config.toml
router_score = "softmax"
balance_bias = false
learning_rate = 0.0107
batch_tokens = 65536
max_steps = 4482
Below are experts of layer 3 (counted from 0) of a mixture-of-experts language model. Rows are named router (the router's row for the expert), up (a neuron's input weights, with its number), down (a neuron's output weights, with its number) and show model dimensions 240-319. Each number is 128 + 24 x the weight over its row's rms, rounded and kept within 0 to 255.
After each expert's rows: a language model's description of what the expert responds to; "gets" lists some tokens that make up at least twice as much of what it gets as of all text. This comes from a sample of Wikipedia text that the model never trained on. Tokens count by the router's weight.

# expert 53
router [106  89 108 153 105 129 128 141 120 167 115 134 131 180 112 109 140 101 156 121  98 111 127 130 151  99 121 114 155 165 102 117 141 107  97 151 134 137 150 124 156  77 133 160 168 129 159 159  95 101 136 179 128 125 125 143 121 160  92 120  99 117 114 160 150  86  96  70 150 129 144 134 168  78 101  93 166 126 145 149]
up0 [126 118 135 139 136 147 187 130 131 167 121  79 108 111 120 152 185 147 129  87 149 131 118  90 106  97 115 103 145 109 116 130 139 130 160 118 117 114 158 111 147 106 155 116 133 152 144 142 135 124 145 124 112  94  65 159 145 142 114 129 126  82 165  89 167 181 132 132 121 119 117 145 154 132 123 151 112 103 168 147]
down0 [118 123 127  95 119 102 149 128 114 123 104 151 111 126 148 128 109 150 123  84 156 127 161 140 126 139 136 125  77  72 126 109 105 109 125 127 134 120  97 139 157 145 166 161 115 114 155 114 135 118 157 152 140  93 142 116 153 120 166  97 141 165 117 129  87 147 139 151 154  76 128 119 145 125 112 157 132 134 180 167]
up1 [134 136 103 143 119 113  81 133 105 126  97 146 118 144 160  83 159 172 153 119 129 113 141 122 149 116 138 141 147  91 153  86 102 121 106  64 120 129 134 103 126 152 126 131 111 129 104  76 143 124 157 177 149 136 101 125 133 132 111 153 139 129 120 133 159 153 101 132 153 142 165 127 115 120 112 153 129 168 148 118]
down1 [124 134 114 124 114 113 193 109 107 126 116 133  89 106 158 130  93  98 104 166 115 103 118 123 104 157 105 123 136 122 138  95 123 107 136 137 129 135  97 147 143 105 121 156 132 131 144 112 139 118 160  92 115 116 133  91 131  88 185 171 106 115 112  84 135 125 123 163 159 116 111  59 134  79 207 141 167 114  95 114]
up2 [121 149 144 127 139 119 105 158 104 146  97 139  70 185 118 158 128 136 178 114 130 115  90 120 167  92 149  91 151 110 138 154 119 119 124 164 127 131 170  69 104 119 136 134 127 149 150 122 121 116 123 115 127 139 127  86 136 136 117 157 127 148 117 115 154 116 119 130 155 132 157 166 140 106 162 126 131 118 114 132]
down2 [ 81 141 153 132 138 122 130 140  96 177 143 109 128 128 146 162 175  64 157 160 144 129 134 107 159 153 145 116 125 152 128 135  93 105 154 168 113 147 117 130 136 120 120 126  95 142 148 125  84 132 177  89 162 173 163 106 137  82 139 134 117 140 132 113 122 149  89  98 121 130 131 121 103 118 102 110 137 144  68 133]
up3 [114 141 127 136 163 126 119  98 128 107  99 121 134 112 116 165 129 109 107 104 132 146 129 144 135 128 140  70 122 130 151 149 101 140  87 127 144 166 110 120 121 117 150 105 163 102 134 146 173 138 126 136 132  98 171 113 119 163 120 156 154 155 104 137 138 106 126 141 115 191 173  96 139 119 119 135 102 112 146 129]
down3 [135  96 131  97  81 117 109  95  95 114  73 103 104 146 125  89 127 144 107  77 131 162 122 127 144 153 127  97 129 134 110 110 163 105 110 108 121 123  68  97 146 156 158 138 136  86 112 132 139 133 124 132  93 122 105 113 114 140 106 150 132  98 155 105 168 129 121 107 122 107 113 103 119  95 150 133 116 156 122 112]
It responds to: Middle pieces and stems that take a suffix next, like Olm-os, pe-as-ant, determ-ine, ar and m, plus the conjunction and.
gets: " and", "ar", "m", "as", "os", "is"

# expert 30
router [115 164 115  95 122 124 128 104 137 131 138 149 115 126 163 160  91 108 107 135 119 103 130 118 110 101 101 104 123 146 141  86 119  95  86 104 130 158 163  75 133 144 156 102 154  93 120 124 127 159 150 150 144 145 119 123  98 175 174 142 139 119 131 149 149 107 182 109 155 109 158 121 114 145 160 117  83  93 133 162]
up0 [153 159 138 100 127 151 126  88  81 147 113 142 136 119 151  90 100 137 110 153 135  98 107 107 126 144 145 125 132 107 149 143 109 126  97 150 128 141 141 153 139 107 156 166 115 162 116 145 114 191 147 130  91 150 124 124  64 151 123 161 158 110 129  91 154 146 145 140 124 113 142 125 141 116 145 164 169 126  93 124]
down0 [133 112 165  59 121 167  95 117 114 132  96 137 124 130 116 114 121 142 109 128 133 111 129 125 118 140  89 134  85 131  92 126 160 153 140 138 162 130 127 117 120 100 125 112 132 141 159 137  85  73 104 125 147 129 127 123 127 116 128 111 156 121 119 105 113 133 126 169 137 143 152 158 137 117 149 136 127 167 136 158]
up1 [124  94 106 140  98 138 105 133 170 122 141 117 133  97 128 137 112 132  70 159 138 115 141 118 155 154 159 107 187  98 157 128  49 128 122 169 124 137 132 157 108 136 114 124 166 111 142 120 110 126 156 119 147 131 173 108 134 110 143 171 120 154  54 120 135 107 139 125 123 123 151 179 100 149 186 180 126 136 115  88]
down1 [ 83 136 143 111 158 120 136 100 118 124 115 138 116 116 119  99 131 114 145 107 114  86  99 100 114 132  87 162  79 111  85 102 111 148 168  80 119 117 143 170 124 104 156  99 113 121 137  87 114 148 135 144 138 116 164 153 100 155 165 161 150 112 123 140 139 131 144 124  91 167 104 166 161 142 138 117  69 146  75 138]
up2 [146 102 111 143 191 122 102 105 128 150 132 120  95 124 153 195 100 144 153 162 141 162  80 123 128  90 146 132 138 135 124 120 121 137 121 123  65  93 102 139 152 116 139 117 131 114 132 133 157 157 161 142 169 172 133 116  86 123 132 137 115 183 131  83  98 139 119 124 132 156 163  89 136 143 135 130 185  86 129  67]
down2 [127 162 134 120 101 111 157 106  91 133 110 123 140  93 138 123 141 178 108 177 120 111 113 131 123 124 120 161 120 141 127 133 104  94 134 127 110 129 141 153  55 149 141 150 102 130 131 115 129 118 157 151  70 135 131 139 100 125 100  78 107 193 147 149 130 144 135 151 130 124  84 138  81 141  91 117 125 159 142 110]
up3 [115 143 143  89 135 116 155 130 181 144 175 149 147 134 109 152 121 138 139 112 121 115 130 121 106  91  73 110 105 144 148  98  96 143 132  87 141  79 117 119 163 132 150 147  91 165 150 145 171 132 170 134 138  73 180 133  93 114 125 146 105 143 152 120  88 188 196 126 127 127 123 142 151 162 176 153 145 110 170 140]
down3 [158 152 117  96 109 119 130 144  87 141 124 147 118  85  89 160 165 139 129 101 173 149 134  97 140 211 155 114 128 138 181 133 115 128 123  98 119 119 122  82  87 128 129 109 131 128 121  87 141 145 130 164 130 151 136 108 144 139 123 112 115  99 144 121 125 150 114 145 155 110 107 125 146 143 104 152 117 139 104 124]
It responds to: Word pieces inside names and place names, such as o, z, en, ford, ville, and place nouns like City, County, School, University.
gets: "o", "z", "en", "et", " City", "ley"

# expert 4
router [105 153 170 142 143 136 154 116 114 121 117 142  96 135 142 130 170 116 155 158 181 173 143 198 132 139 159 110  92 103 131 170 126 127 142 112 168 133 107 156 149 136 100 133 162 100 135 123  95 129 100  87 104 149 120 106 101 100 113 131  87 122 122 103 133 180 111 148 135 158 159 134  99 173 142 126  86 151 168 111]
up0 [152 163 136 105 139 125  94 165 129  79 134 104 124 117 139 127  98 122 147 141 171 115 128 154 135 114 142 130 121 104 163 129  69  89 114  89 147 125 144 140 117 121 125 124 129 115 128 153 124 132 159 107 125  98 112 127 170  89 112 101  98 148 106 105 131 123 141 171 128 165 135 145 159 149 121 128 150 128 182 104]
down0 [116 181 134 134 141 159  97 121  96 156 136 140 159 137 135 146 146 132 167 172 159 116 151 161 108 148 120 104 142 135  98 115 140 132  72 142 128 111  95 117  97 150 172 113 134 137  96 132 105  65 171 128 135 121 159 173 132  94 161  94 133 154 126 131 124  99 116  96 170 105 102 101 152 153  82 115 123 101 131 106]
up1 [143 127 125 150  85 134 146 167 159 138 133 105 124 105 135  91 134 102 135 173 121 135 110 131 136 108 105  80 144 161 126 125  46  91 135 109 117 123 123 160 108 124 138 147 128 150 140  95 114 132  78 111 148 133 134 150  94 141 159  72 116 116 111 170 155 145 126 121 142 121 104 100 149 126  94 122  94 128 132  71]
down1 [143 166 146 171 149 151 167 132 148 138 163 144 181 144 119 115 119 121 152 149 184 134  90 109 112 145 118 112 154 153 133 161 139  86 156 130 119  92 131 110  86 158 147  91 130 170 118 114 152 109 106 128 120 145 153 149  99 130 151 156 117 104  88 136 149  94 143 137 148 120 109 108 104 116 130 136 110 103 120  90]
up2 [130  84 109 105 135 147 118 116 157 137 134  79 116 130  90 128  71 119 113 118  98 149 137 101 115 155 101 116 113 155  95 151 138 121 162 158 136  89  99 174 141 131 124 114 126 118 158  94 112 134 126 159 108 131 159 163 118  83 110 137 134 155 134 125 126 117 111 134  97 128  70 168 133 134 127 122 126 142 103 150]
down2 [104 142  88 110 151 138 162 133 122 124 111 117 100 170 110 147  95 122 115  92 152 160 172  94 112 119  81 123 102 110  88 104 169 127 157 137 144 104 113 143 115 102 101  90 119 134  82  89 147 133 152 144 109 147 198 117 127 171 123 110 115 126 143 146 138 146 158 118 170 150  98 132 138 123 122 131  90 114  99  79]
up3 [132 124 156 131 156 119 111  76 144 135 124 134 118 105 153 102 145 177 180 128 163 126 134 118  73 127 167  91 146 117 135 137 108 114 133 123 131 144 101 106 131 136 128 140 145 146 131 126 121 121 140 140 177 137  84 161 110 106 119 121 121  90 156 114 175 170  87  99  90 120 143 143 111 155 120  84 119 102 135 151]
down3 [122 166 150  94 114 143 142 100  95 174 114 128 122 135 100 116  86 133 155 163 134  83 127 146 146  92 110 135 122 125 136 138 127 108 136 126 148 106 131 131 128 160 160 160 114 108 108 146  94 118 117  96 122 155 129 154 102 135 133 122  97 153  98  96 106 124 124 168 121 121 176  84 100 138  97 156 135 157 147 140]
It responds to: Digits inside multi-digit numbers, especially in tables, dates, times and measurements, such as 4'0' in 57:40, 193'3', 1'6' July.
gets: "0", "5", "4", "3", "6", "8"

# expert 54
router [114 145 161 124 115 127 162 120 115 116 126  78 136 148 117  98 164 141 149 155 114 131 142 165 111 129 128 145 110 118 120  96  92 140  98 138 136 103 136 114 108 131 144 152 159 147  94 132 111 149 112 110 154 103 120 117 161  94 141 140 142 166 141 116 126 135  97  79 105 139 141 148 103 143 120 106 105 126 125  98]
up0 [148 152  81 126 134 126 127 163 150 124 160 115 144 133 160 120 124  89  91 161 149 134 142 119 110 131  95  84  85  91 125 167 149 114 145 133 124 174 130 158 100 110 103 118 135 115 116 140 143 149 126 145 138  82 107 147  98 107 127 138 140 132 135 127 142 175 113 125 157 123 159 116 124 107 123 120 111 125  81 136]
down0 [131 129 141 113 134 100 135 143  98 140  93 120 123 143 121 162 165 152 116 147 100 146 103 149 144 143 120 143 157 141 104 110 135 178 139 115 130 145 159 115 141  87 112 124 104 157 134  81 146 120 155  96  88 159 121 104 118 157 130 143 101 141  82  90  89 125  99 107 120 112  99 143 110 124 142  99 120 132 164 176]
up1 [105 125 139 121 135 106 119 131 125 146 140 120 133 116 122 131 143 134 159 105 128 141 116 121 122 165  63 174 149  97 105 129 149 141 154  98 127 134 106 124 129 143 135 130 173 130 140  84 119 120 111 146 162 137 109 136 129  93 124  62 126  97 105 159 160 137 112  65  84 144  86 117 154 136 120 118 148 137 162 123]
down1 [121 109  90 108 124 122 179  60 141 124  90 179 173  94 124 128 110 126 170 128 151  97 123 159 139 132 132 145 131 103 124 121 136 146 126 162 120 135 152 137 178 170 167 178 171 132 129 140 122 167 117 111 138 153 140 153 120 113 133 122 106 117 164 105 144 148 120 148 114  80 107 126 153  81 128 125 111 121 108 153]
up2 [161 144 154 157 125 143 141  70 143 131 139 154 115 110 173 143 144 143 105 115 117 117 137 174 129 122  89  91 105 117 135  98 147 109 170 106 165 112 109 162 140 113 192 108 147 106 101 141 116 114 122  94  96 134 113 118 128 119 137 126  96 117 110 109 171 123 148 138 132 151 158 129 166 145 158 127 112 101 120 173]
down2 [103 136 110  97 135 125 105 150 134 108 123 157 110  71 184  84 101 142 111 166 113 123 138 133  84  92 115  97 137 127 153 114 128 131 104  94 154 108 130 165 162 154 121 109 102 146 139 140 107 157 135 131 152 128 123 120 159 106 147 145 121 124 110 141 141 120 118 134 142 120 131 132 162  70 125 165 125  88 139 133]
up3 [102 132 116 106 151 130 157  97 144 127 132 130 122 148 107 144 114 141 140 126 145 120 166  88  95 147 141 154 150 103 107 127 105 117 100 120 164 128 100 130 143 104 106 165 143 130 155 147 121 151 139 142  78 116 108 132 120  99 138 125 140 105 126 132 105 157 157 176 120 114 133 125 120 132 101 197 111 160 111 126]
down3 [123 106 172 112 161  90 147 121 129 133 169 176 115 132 106 147 121 118 129 134 104 120 127 138 142 139 122 129 150  87 152 136 105 107 146 102  65 102 181 143 128 119 123 164 124 104 162 164 121 113 115  97 144 149 165 123 122 125 106 131 135 115 122 153 146 126 151 140 122 114 101 135 150 143  79 136 102 111 131 164]
It responds to: Line breaks, digits and word endings like es, al, able in infobox fields, lists and headings, such as Heroes, military units, publication dates.
gets: "\n", "al", "es", "1", "-", "=="

# expert 47
router [124 132 151 126  84 146 125 112 117 132 122 121  94 102  79 100 146 142  93  79 106 111 145  97 137 142  84 159 117 163  88  98 143 103 149 117 141 133  92 118 183 109  68 120 104 144 148 144 115 131 145 126 139 104 135 112 108 101 151 146 110 138 115 162 128 148 131 107  80  93 133 140 150 111 105 121 132 105 159 103]
up0 [118 125 120 110 131 171 128 132 141 105 112 126 103  97  88 112 138 134 144  92 154 140  84 112 164 171 144 135  94 124 109 130 118 109 133 147 132 151 119 191 145 123 126 136 123  62 145 148 135 139 117 120 115 124 120 106 124  91 106 136 114 149 139 139 139 137 128 130  88 122 120 138 144 129 138 103 113  86 134 101]
down0 [186 104 147 130 146 124 116 177 123  77  82 124 156 128 151 136 147 144 152 109 146 111 114 128  90 128 129 153 109 159  94 108 152 126 116 145 125 115 120 170 138 138 111 141 144 138 157 101 109 143  93 139 102 111 143 120 101  93 107 138  85 116 101 172 107 138 159 129 101 132  99 125 105  90 139 162 138 121 148 136]
up1 [ 86 158 118 124 130 170  97 112 130 137 125 150 138 108 117 165 141 122  99 123 104 127 122 141 109 126 127 126 116 102  54 128 144 130 143 147 131  97 137 140 145 118 149 132 134 166 118 115 120 104 161 131 127 152 144 121  97 140 162 126 143  85 109 132 109 136 117 135  97 104 157 102  91 128 131 108 121 105 140 118]
down1 [ 83  91 117 140 101 151 122 160 174 119 121 190  81 109 117 105 133 174  92  95 121 120 134 151 112 139 124 128 111 121 127  97 145 114 126  87 107  69 115 128 142 118 142  83 128 144 134 140 136 147 136 105  88 126 105 132 155  98 143 119 148 117  95 110 147 159 160 116 153 149 119 152 125 105 137 143 132 131 139 126]
up2 [161 140 155  93 125 116 140 117 122 150  87 134 134 121 130 102 119 109 132 119 103 110 147  99 148 136  97 168 157  95 147 161 112 142 108 110 117 146  96 158 132 117 108 150 194 103 150 177 117 114 132 157 157 155 141 136 144 111 151 112 138 157 117 109 149 110 167 135 142 105 143 117 106 102 132 127 116 170 153 104]
down2 [ 89  92  95 136 134 119 113  90  93 129 106 151 151  97 131 114 128 160 167 179 123 150 144 146  94 154 128 117 146 147 177 108 112  88 134 131 197 100 103 126 144 105 171 139 132 144 113 153 130 146 156 125 148 108  92 142 113 149 127 127 106 120 132 140 117 103 137  66 137 191 141 126 133 157  94 135  92 120 136 116]
up3 [125 154 117  92 137 141 152 144 164 113 128 133 113 140 107  70 143 129 142 130 136 123 107 130 202 132 165 180 140 158 141 119 155 121 134 141 167 103 123 151 128 159  91  99 171 126 124  94 133 154 153 173 126 112 135 130 166 131 155 126 140 125 162 159 133 120  97 149 129 127 120  92 114  96  72 133 130 107 110 117]
down3 [121 154 158 136 117 138 121  99 136 136 106 141 132 131 113 119 120 121 102 132 142 125 113 158 116  94 117 137 174  98 132  96 173  99 132 161 119 132 176 119 130 160  97 130 121 114 135 101 120 112 126 128  69 123 115 147 145 161 136 158 126 130 141 165 100 116 102 120 145 135 133 108 100 106 110 124 122 147 111 134]
It responds to: Digits continuing a year such as 20-2-3, zeros in tables, spaces before numbers, and LaTeX ^{ and _{.
gets: "0", "u", " ", "2", "1", " ("

# expert 43
router [ 88 119  92 109 132 111  96  79 144 111 132 107 139 138 172  89 179 155 128 134 117 104 151  80 173 160 108 143 138 123 142  81 188 164 112  99 109 111 156 104 118 118 105 115 114 146 115 119 100 151 151 107 175 119  81  83 115 143 147 105 168 187 121 100 115  76  84 162 138 141 107 152 123 112 137  95 139 140 133 161]
up0 [131 142 110  93  73 158 118 146 178 123 152 101 121 117 136 125 123 198 122 147 101  99 129  97 149 138 166 129 119 174 163 157  73 107  81 143 134 151 100 136 150 169 122 109 127  96 159 131 120 104 158 107 167  89 143  99 163 101 131 155 116 125 126  95 155 135 164  97 155 102 122 102  71 140 109 120 160 189 184 116]
down0 [ 87 109 128 138 136  83 150 115 131 153 106 119 148 106  95 109 124 154 143 134 122 163 133 159 143 181 122 187 112 150 177 118 123 114 124 146 156  51 159 138 136 132 134 119 168 152 125 190 107 151 118 131 115 144 124 159 121 154 129 122 103 149 153 106 138 144 149 133  93 116 155  85 171 144 173 137 121 150 130  90]
up1 [135 121 169 155 148 119 143 126 158 152 149 151  86 117 136  84 164 120 128  90 130 119 104 126 176 135 127 138 150 157 148 110 216 134  99 115 122 122 114 145 122 122 107 121 143 153  95 110 109 145 157 176 169 105 150 122 151 130 153  95 129 134 128 128 144 144 121 165 169 114 102 126 112  98 168 121 127 123 113 104]
down1 [124  88 161 113 140 120 146 128 106  75 107 130 140 142 141 150 152 132  99  89  67 127 139 153 138 139 128 155  85 155 136 136 123 145 126 110 174 125 155 140 118  71 121 140 134 172 189 102 154 122 151 102 107 114 112 112 121 126 163 120 126 106 136 140 111 134 130 146 119  88 120 148 141 132 129 114 106  85 140 151]
up2 [136 134 106 123 116 154 104 118  92 130 161 107 111  71 134 162 147 118 102 128 101 129 140 154  87 150 141 155 112 110 153 115 126 138 133 173  97 139 126 112 143 117 153 134 152 131 147  78 155 105 102 117 122 117 136 143 136 158 100 169 145  92 129  81 172 144 148 162 144 131 132 132 170 117 144 128 132 149 137  97]
down2 [101 136 144 149 139 138 157 136 142 136 143 133 123 162  84 154 101 140 116 164 121 112 153  87 103 128 107 121  85 119  94 123 157 131  89 114  76 128  91 134 149 110 132 148 111 121 135  78 146 160 125 157 107 146  96 119 106 125 136  94 160 122 141 139 148 125 109 139 125 110 104  93 125 193 143 114 110 143 148 125]
up3 [127 129  95 119 139 186 110 137 129  98 149 103 169  63 129  71 142 102 125 124 174 119 145  94 143 106 104 126 133 180 135 118  83 100 153 105 134 144 131 118 111 158 135 109 178 133 134 104 135 126 131 117 163 110 140 145 120 114  98 138 101 167 138 128 160 161  98 142 164 123 137 118 134 153 157 131 117 127 140 106]
down3 [140 130 183 123 105 152 109 102 115 131  62 153 118 151 112 123  58 133 144 179 130 143 120 144 158 134 130 133 108  93 129  99 119  81  75 143 155 143  91 120 104 103 122 147 132 128 131 127 106 101 120  83 144 117 133 127 162 143 129 114 147 102 149 134 121  75  72 136 125  86 153 156 146 158 145 145 108  95 145 133]
It responds to: Newlines and sentence-ending periods or quotes before new paragraphs, and == heading markers in section titles.
gets: "\n", ".", "==", "on", "===", " \""

# expert 18
router [ 78 143 122 136 108 126 138  81 133 144 124 134 108 138 122 126 146 129 165 149 122 139 170 113 166 131 117 146 102 134  93 142 129 105 118 132 102 117 119 102 154 174 144 113 133 116 150 167 166 149 103 154 119  95 172 164 155 109 151 116 127 105 142 108 140 131 158  97  99 165 139 166 109 153  94 153  96 123 157  94]
up0 [122 107 144 166 144 106 104 138 127 129 104 136 138  77  97 129 128 175 162 165 136 141 121 124 103 118 138 142 163 104 111  80 145 159 135 117 145 136 112 142 144  90 134 140  93 114 148 134 140 137 158  85 118 117 122 117 144 155  95 135 129 113 136  88 114 135  99  96 139 124 121 163 117  85 122 177 125 119 214  89]
down0 [116 148 143 147 125 133 108 161  87 154 111 122 132 114  86 163 141 128 131 136 148 158 113 113 106 103 122 103 151 119 126 102 134 141  75 152 136 109 120 182 142 143 168 122 100 131 122 138 133 148 108 133 108 126 145 135 106 114  87 130 116 104 143 156 135 115 145  80 122 108 166 139  94  97 141 155 149 155 127 124]
up1 [151 109 124 136 131 118  88 106 116 134 144 147 165 126 139 120 148 110 119 146 100 127 133 110 133 139 132 149 117 166  72 136 120 191 136 125 132 161  90 101 106 115  88 130  73 133 168 121  99 144 134 144 134 114 150 149 125 166 161 112 127 114 131 153  94 165  87 157 131 116 166 151 100 137 117 138 104 152 121 159]
down1 [157  99 130 140 133 135  97 135 114 107  85 164 103 110 118  97 145 119 128 108 120 140 182 166 154 100 165 124  82 154 132  95 142 118 116 122 148 137 107 158 154 197 144  93 112 141 133 148 164 143 135 114 147 147 120  96 162 122 123 139 135 156  66 160 212 112 126 173 145 126 120 115 154 124 118 164 162 120 151 133]
up2 [102 111 184 151 140 128 134 156 208 145 120 149 158 175 140 171 113 145 117  79 170 154 139  74 125 137 118  91 106 112 124 118 109 102 108 119 142 132 133 121 131 159 114 109 124 112 114  94 136 172 104 107 148 154 128 102 141 104 116 127 152 109 130 154 109 130 168 135 115 136 102 144 142  89 105 163  90 141 135 121]
down2 [138 111 128 154 124 141 166 130  83 148 123 181 117 121 155  96 139 169 120 104 119 147 167 106 107 183 130 140 105 151  78 119 106 115  85 154 104 141 108 112  83 131 140 137 121 113 124 146 121 163 114  72 136 153 159 158 132 123  99 110 135 118 133 136 116 130 151 116 114 165 119 124 141 118  99 116  99 160 119 113]
up3 [148 118 131  75 155 144 111 113 171 168  99 149  77 112 142 146 127 110  97 141 103 172 119 110 104 112  79 125 135 132 126 145 130 100 122 101 118 205 114 116 149 166 127 128 134  88 107 134 143 172 121 175 100 116 163 109  92 140 123 126  91 152  89  94 129 114 144 133 118 125 122 179 112 149 160 111 173 141 146 138]
down3 [103 124 162 128 127 134 163 118 162 119 150 155  80 144  83 119 134 144 109 114 127 179 139 148 132 129 138 146 124 100 113 147 138 165 108  84  96 141 127 121 204 154  88 103 137  97 133  81 119 163  90 127 128 111 161 136 107 115 113  81 134 109 100  66 182 143 161 133 129  85 116  83 113 120 151 130 130  98 116 125]
It responds to: Line breaks and list dashes that start new lines, section headings or table rows in infoboxes, tables and lists, plus See and There.
gets: "\n", "-", "|", " \"", "==", "==="

# expert 2
router [130 144 169 121 168 103 159 124 158 144 133 133 117  95 122 113 163 122 109 148 158 140 122 100 102 122 119 143 100 116 105 153 151 157 104  98 129  86  86 149 105  95 133  90 159 109 124 125 117 126 110  89 114 144 163 156  93 161 104 156 114 141 125 102 133 101 131 148 100 121 156 139 131 121 158 170 133 144 123  88]
up0 [ 78 136 121 129 157 182  81 148 143 154  55 101 160 119 122 110 108  91  89 112  98 126 129 143 105 138 149 150 144 160 150  87 104 139  93 138 160  95 134 132 138 144 106 127 164 112 113 132 139 151 111 137 110 139 148  87 142  92 132 140 143 133 147 121 130 185 107 147 127 136 117  95  91 152 134 141 141 125 143 107]
down0 [ 94 107  94 119 123 125 118  91 128 142 133  90  86 144 112 138 109 144 140 125 135 134 133 123 115 131 143 108 135 125 121 173 117 114 100 117 133  92 187 153 117 111 114 102  86 136 154 149 133 151 156 113 123 165 138 114 156 136 128  89  75 115 128 111 104 122  75  99  66 121 142 182 134 114 153  90 137 121 156 121]
up1 [165 106 166 138 111 113 144 108 137 122 154 156 137 112 133 132 122 135 124 131  73 136 160 157 128 125 119 137 143 129  98 133 116 109 137  97 131 123 119 111 100 113 164 144 115 108 135 135 145 107 135 123  78 108 134  88 121 162 147 128  93 141 106 127 135 136 107 103 134 166 105  83 152 101 160 102 109 103 188  96]
down1 [128 143 140 162  96 152 159 118 135  96 149 119 167 138 105 113 116 124 124 163 101 116 129 144 108 122 143  80 101 148 111 166 119 110 153 148 134  96 151 128 133 103 133 153 134 178 140 113 132 130 108 147 182 146 141 104 145 120  92 118 111  79 183 189 121 122  88  81 155  90 127 180 118 101 145 134 130 193 117 130]
up2 [112 144 126 123 156 122 130 147 141  91 136 164 156 104 117 136 170  90 177 134 136 107 135  97 172 156 127 104 117 111 125 134  92 128 116  81 141 107  80 154 121 173  92 139 100 106 150 104 138 152 127 137 120 129 140 100 159 115 137 121 140  99 159 133 165 144  91  95 170  77 154 137 140 102 127 180 126 165  96 111]
down2 [116 163 141 142 110 127 136  84 136 140 158 133  98  92 106 113 176 156 126 156 116 149 116  81 122 130 171 102  95 111 129 111 127 127 137 155 115 148 113 121 110 164 142 101 132 111 173 143 125  79 121  91 120 158 117  83 135 121 101 148 158 190 137 144 155 146 156 136 113  92  94 110 111  99 135 150 121 119 125 141]
up3 [ 92 162 143 132 119 128 144 123 140 106 128 163 134 150 147 128 138 140 149 138  93 138 124 144 144  98  88  95 150 146 129 153 140 142 118 103  83 116 123 132  98 175 104 166 150 104 102 141 136 127 124 159 121 136 130 156 164  83 146 115 145 135 138 100 148 138 102 178 172  95 104 128 123 118 127 106 126 113  77 120]
down3 [154 125 117 140 112 150 173 155 120  67 183 124 102 152 138 118 139 109 131 112 104 103  99 133 130 135 127 111 165 127 170 131  68  99 119 114 111 138 127 109 148 153 136  89 113 133 117 111 159 123 119 156 130 169 177 147  76 159 150 145 119 122 111 106  94 146 102 154 116 140 130 107 109 182 176 101 125 146  88 153]
It responds to: Single digits in the middle or at the end of years, dates and figures, plus the x in dimensions such as 4x100 and 9x19mm.
gets: "8", "7", "5", "4", "9", "6"

# expert 58
router [139 108 141 129 132 109 112  97 152 155  93 138 144 158 104 105 119 167 131 143 187  87 155 128 126 117  96  82 153 157 110 147 143 155  95 144 137 164 118  99 134 132  94 132 133 139 127 146 108 133 107 122  98  88  84 153  92 116 114 117 124 136 173 166 142 137 137 158 153 100 116 101 127 153 102 127 107 152 125 100]
up0 [134 132 120 135 170 138 122 153 120 168 127 121 138 101 119 151 131 128 146 104 169 109 109 124 137 132 141 109 106 106  99 130 135 108 147 177 150 134 134 112 123 141 100 157 113 148 114  85  96 162 146  86 127 102  61 113 134 105 101 133 126 123 192 133 149 132 102 124 119  93 133 156 138 119 167 100 133 134 161  89]
down0 [ 90 119 106 114 135  91 122 129 120 124 100 142 113  98 124 115  96 120 118 143 103 113 151 130 131 152 160 181 143 151 166 140  92 147 167 110 147 110 129 142 138 106 109 140 133 139 116 125 143 116  88 145 134 177 153 112 138 135  91 115 114 106 116 143 135 100 132 117 103 149 172 142 143 143  92 108 104 114 137 150]
up1 [105 150  95  77 128 132 116 184  80 120 124 132 127 139  81 114 119 109 134 117 119  97 112 111 128 121 140 152 162 143  95 106 185 112 106 132 167 126 155 156 122 106 101 119 124 121 132 136 152  94  80 119 144 129 111 134 109 131 145 148 123  83 131  99 114 105 112 123 143 108 183 165 159 124  98 119 182 141 144 103]
down1 [113 135 135  98 113 110 122 140 111 146 120 115 102 129 117 150 142 140 145  98 136 143 110 112 143 149 101  97 153 105 112 160 122 123 141 120  99 118 120 119  90 101  79 147 113 121 135 123 156 140 103 108 119 145 127 153 166 121 153 116 126 161 121 117 106 113 106 153 121 135 114 124 139 160 112 168 160 150  91 145]
up2 [149 136  88 124 138 100 120 148 124 161  76  84 120 186 195 171 133 115  96 117  97 129 152 112 100 121 120 127 122  93 136 161 119 126 131 140 124 153 117 143 146 132  87 101 103 159 150 127 124 145 108  92 114 134 129 125 115 113 114  95  86 155 118 159 111 121 140 157 143 101 179 149 167  78 143 111 138 139 166 109]
down2 [ 77 104 106 103 155 125  82 104  77 112 112 125 124 128 132 161 142  65 180 124 137 130 116 162 175 163 137 134 103 119 117 135 101 130 151 140  79 119 128 134 137 106 129 147 113 126 133 134 155 150 142 125 145 141 131 148 144 122 143 109 146 133 116 132 101 155 134 158 101 115 133 136  78 134 107 117 121 139 102 102]
up3 [ 98 115  99 130 112 113 122 118 146  99 140 116 104 132 141 151  83 108 140 148 168 150 109 181  99 114 118 107 145 168 143 137 106 124 135 165  73 137 166 109 127 134 146 160 111 152 126 140 105 104 132 153 140 143 151 130 132 174 110 148 102 136  94 122 132 120 145 145  99 139 124 116 158 118 123 126 117 136 179 120]
down3 [137 123 131  95 189 122 147  81 106 171 137  81 167 111 143 123  94 127 172 115 146  97  96 129 134 133 117 116 129 146 154 108 104 134 122 122 152  87 144 159 141 110  98 133 126 129 124 146 105 139 155 153 137 134 126 136 136 118 125 117 119 162  88 145 164 112 101 123  67 117 143 150  89 129 138 110 108  52 108  57]
It responds to: Table separator pipes and line breaks, plus Latin-style endings like us, is, atus in taxonomy and place names such as Nablus, minimus.
gets: " |", "us", "\n", "is", "ian", "l"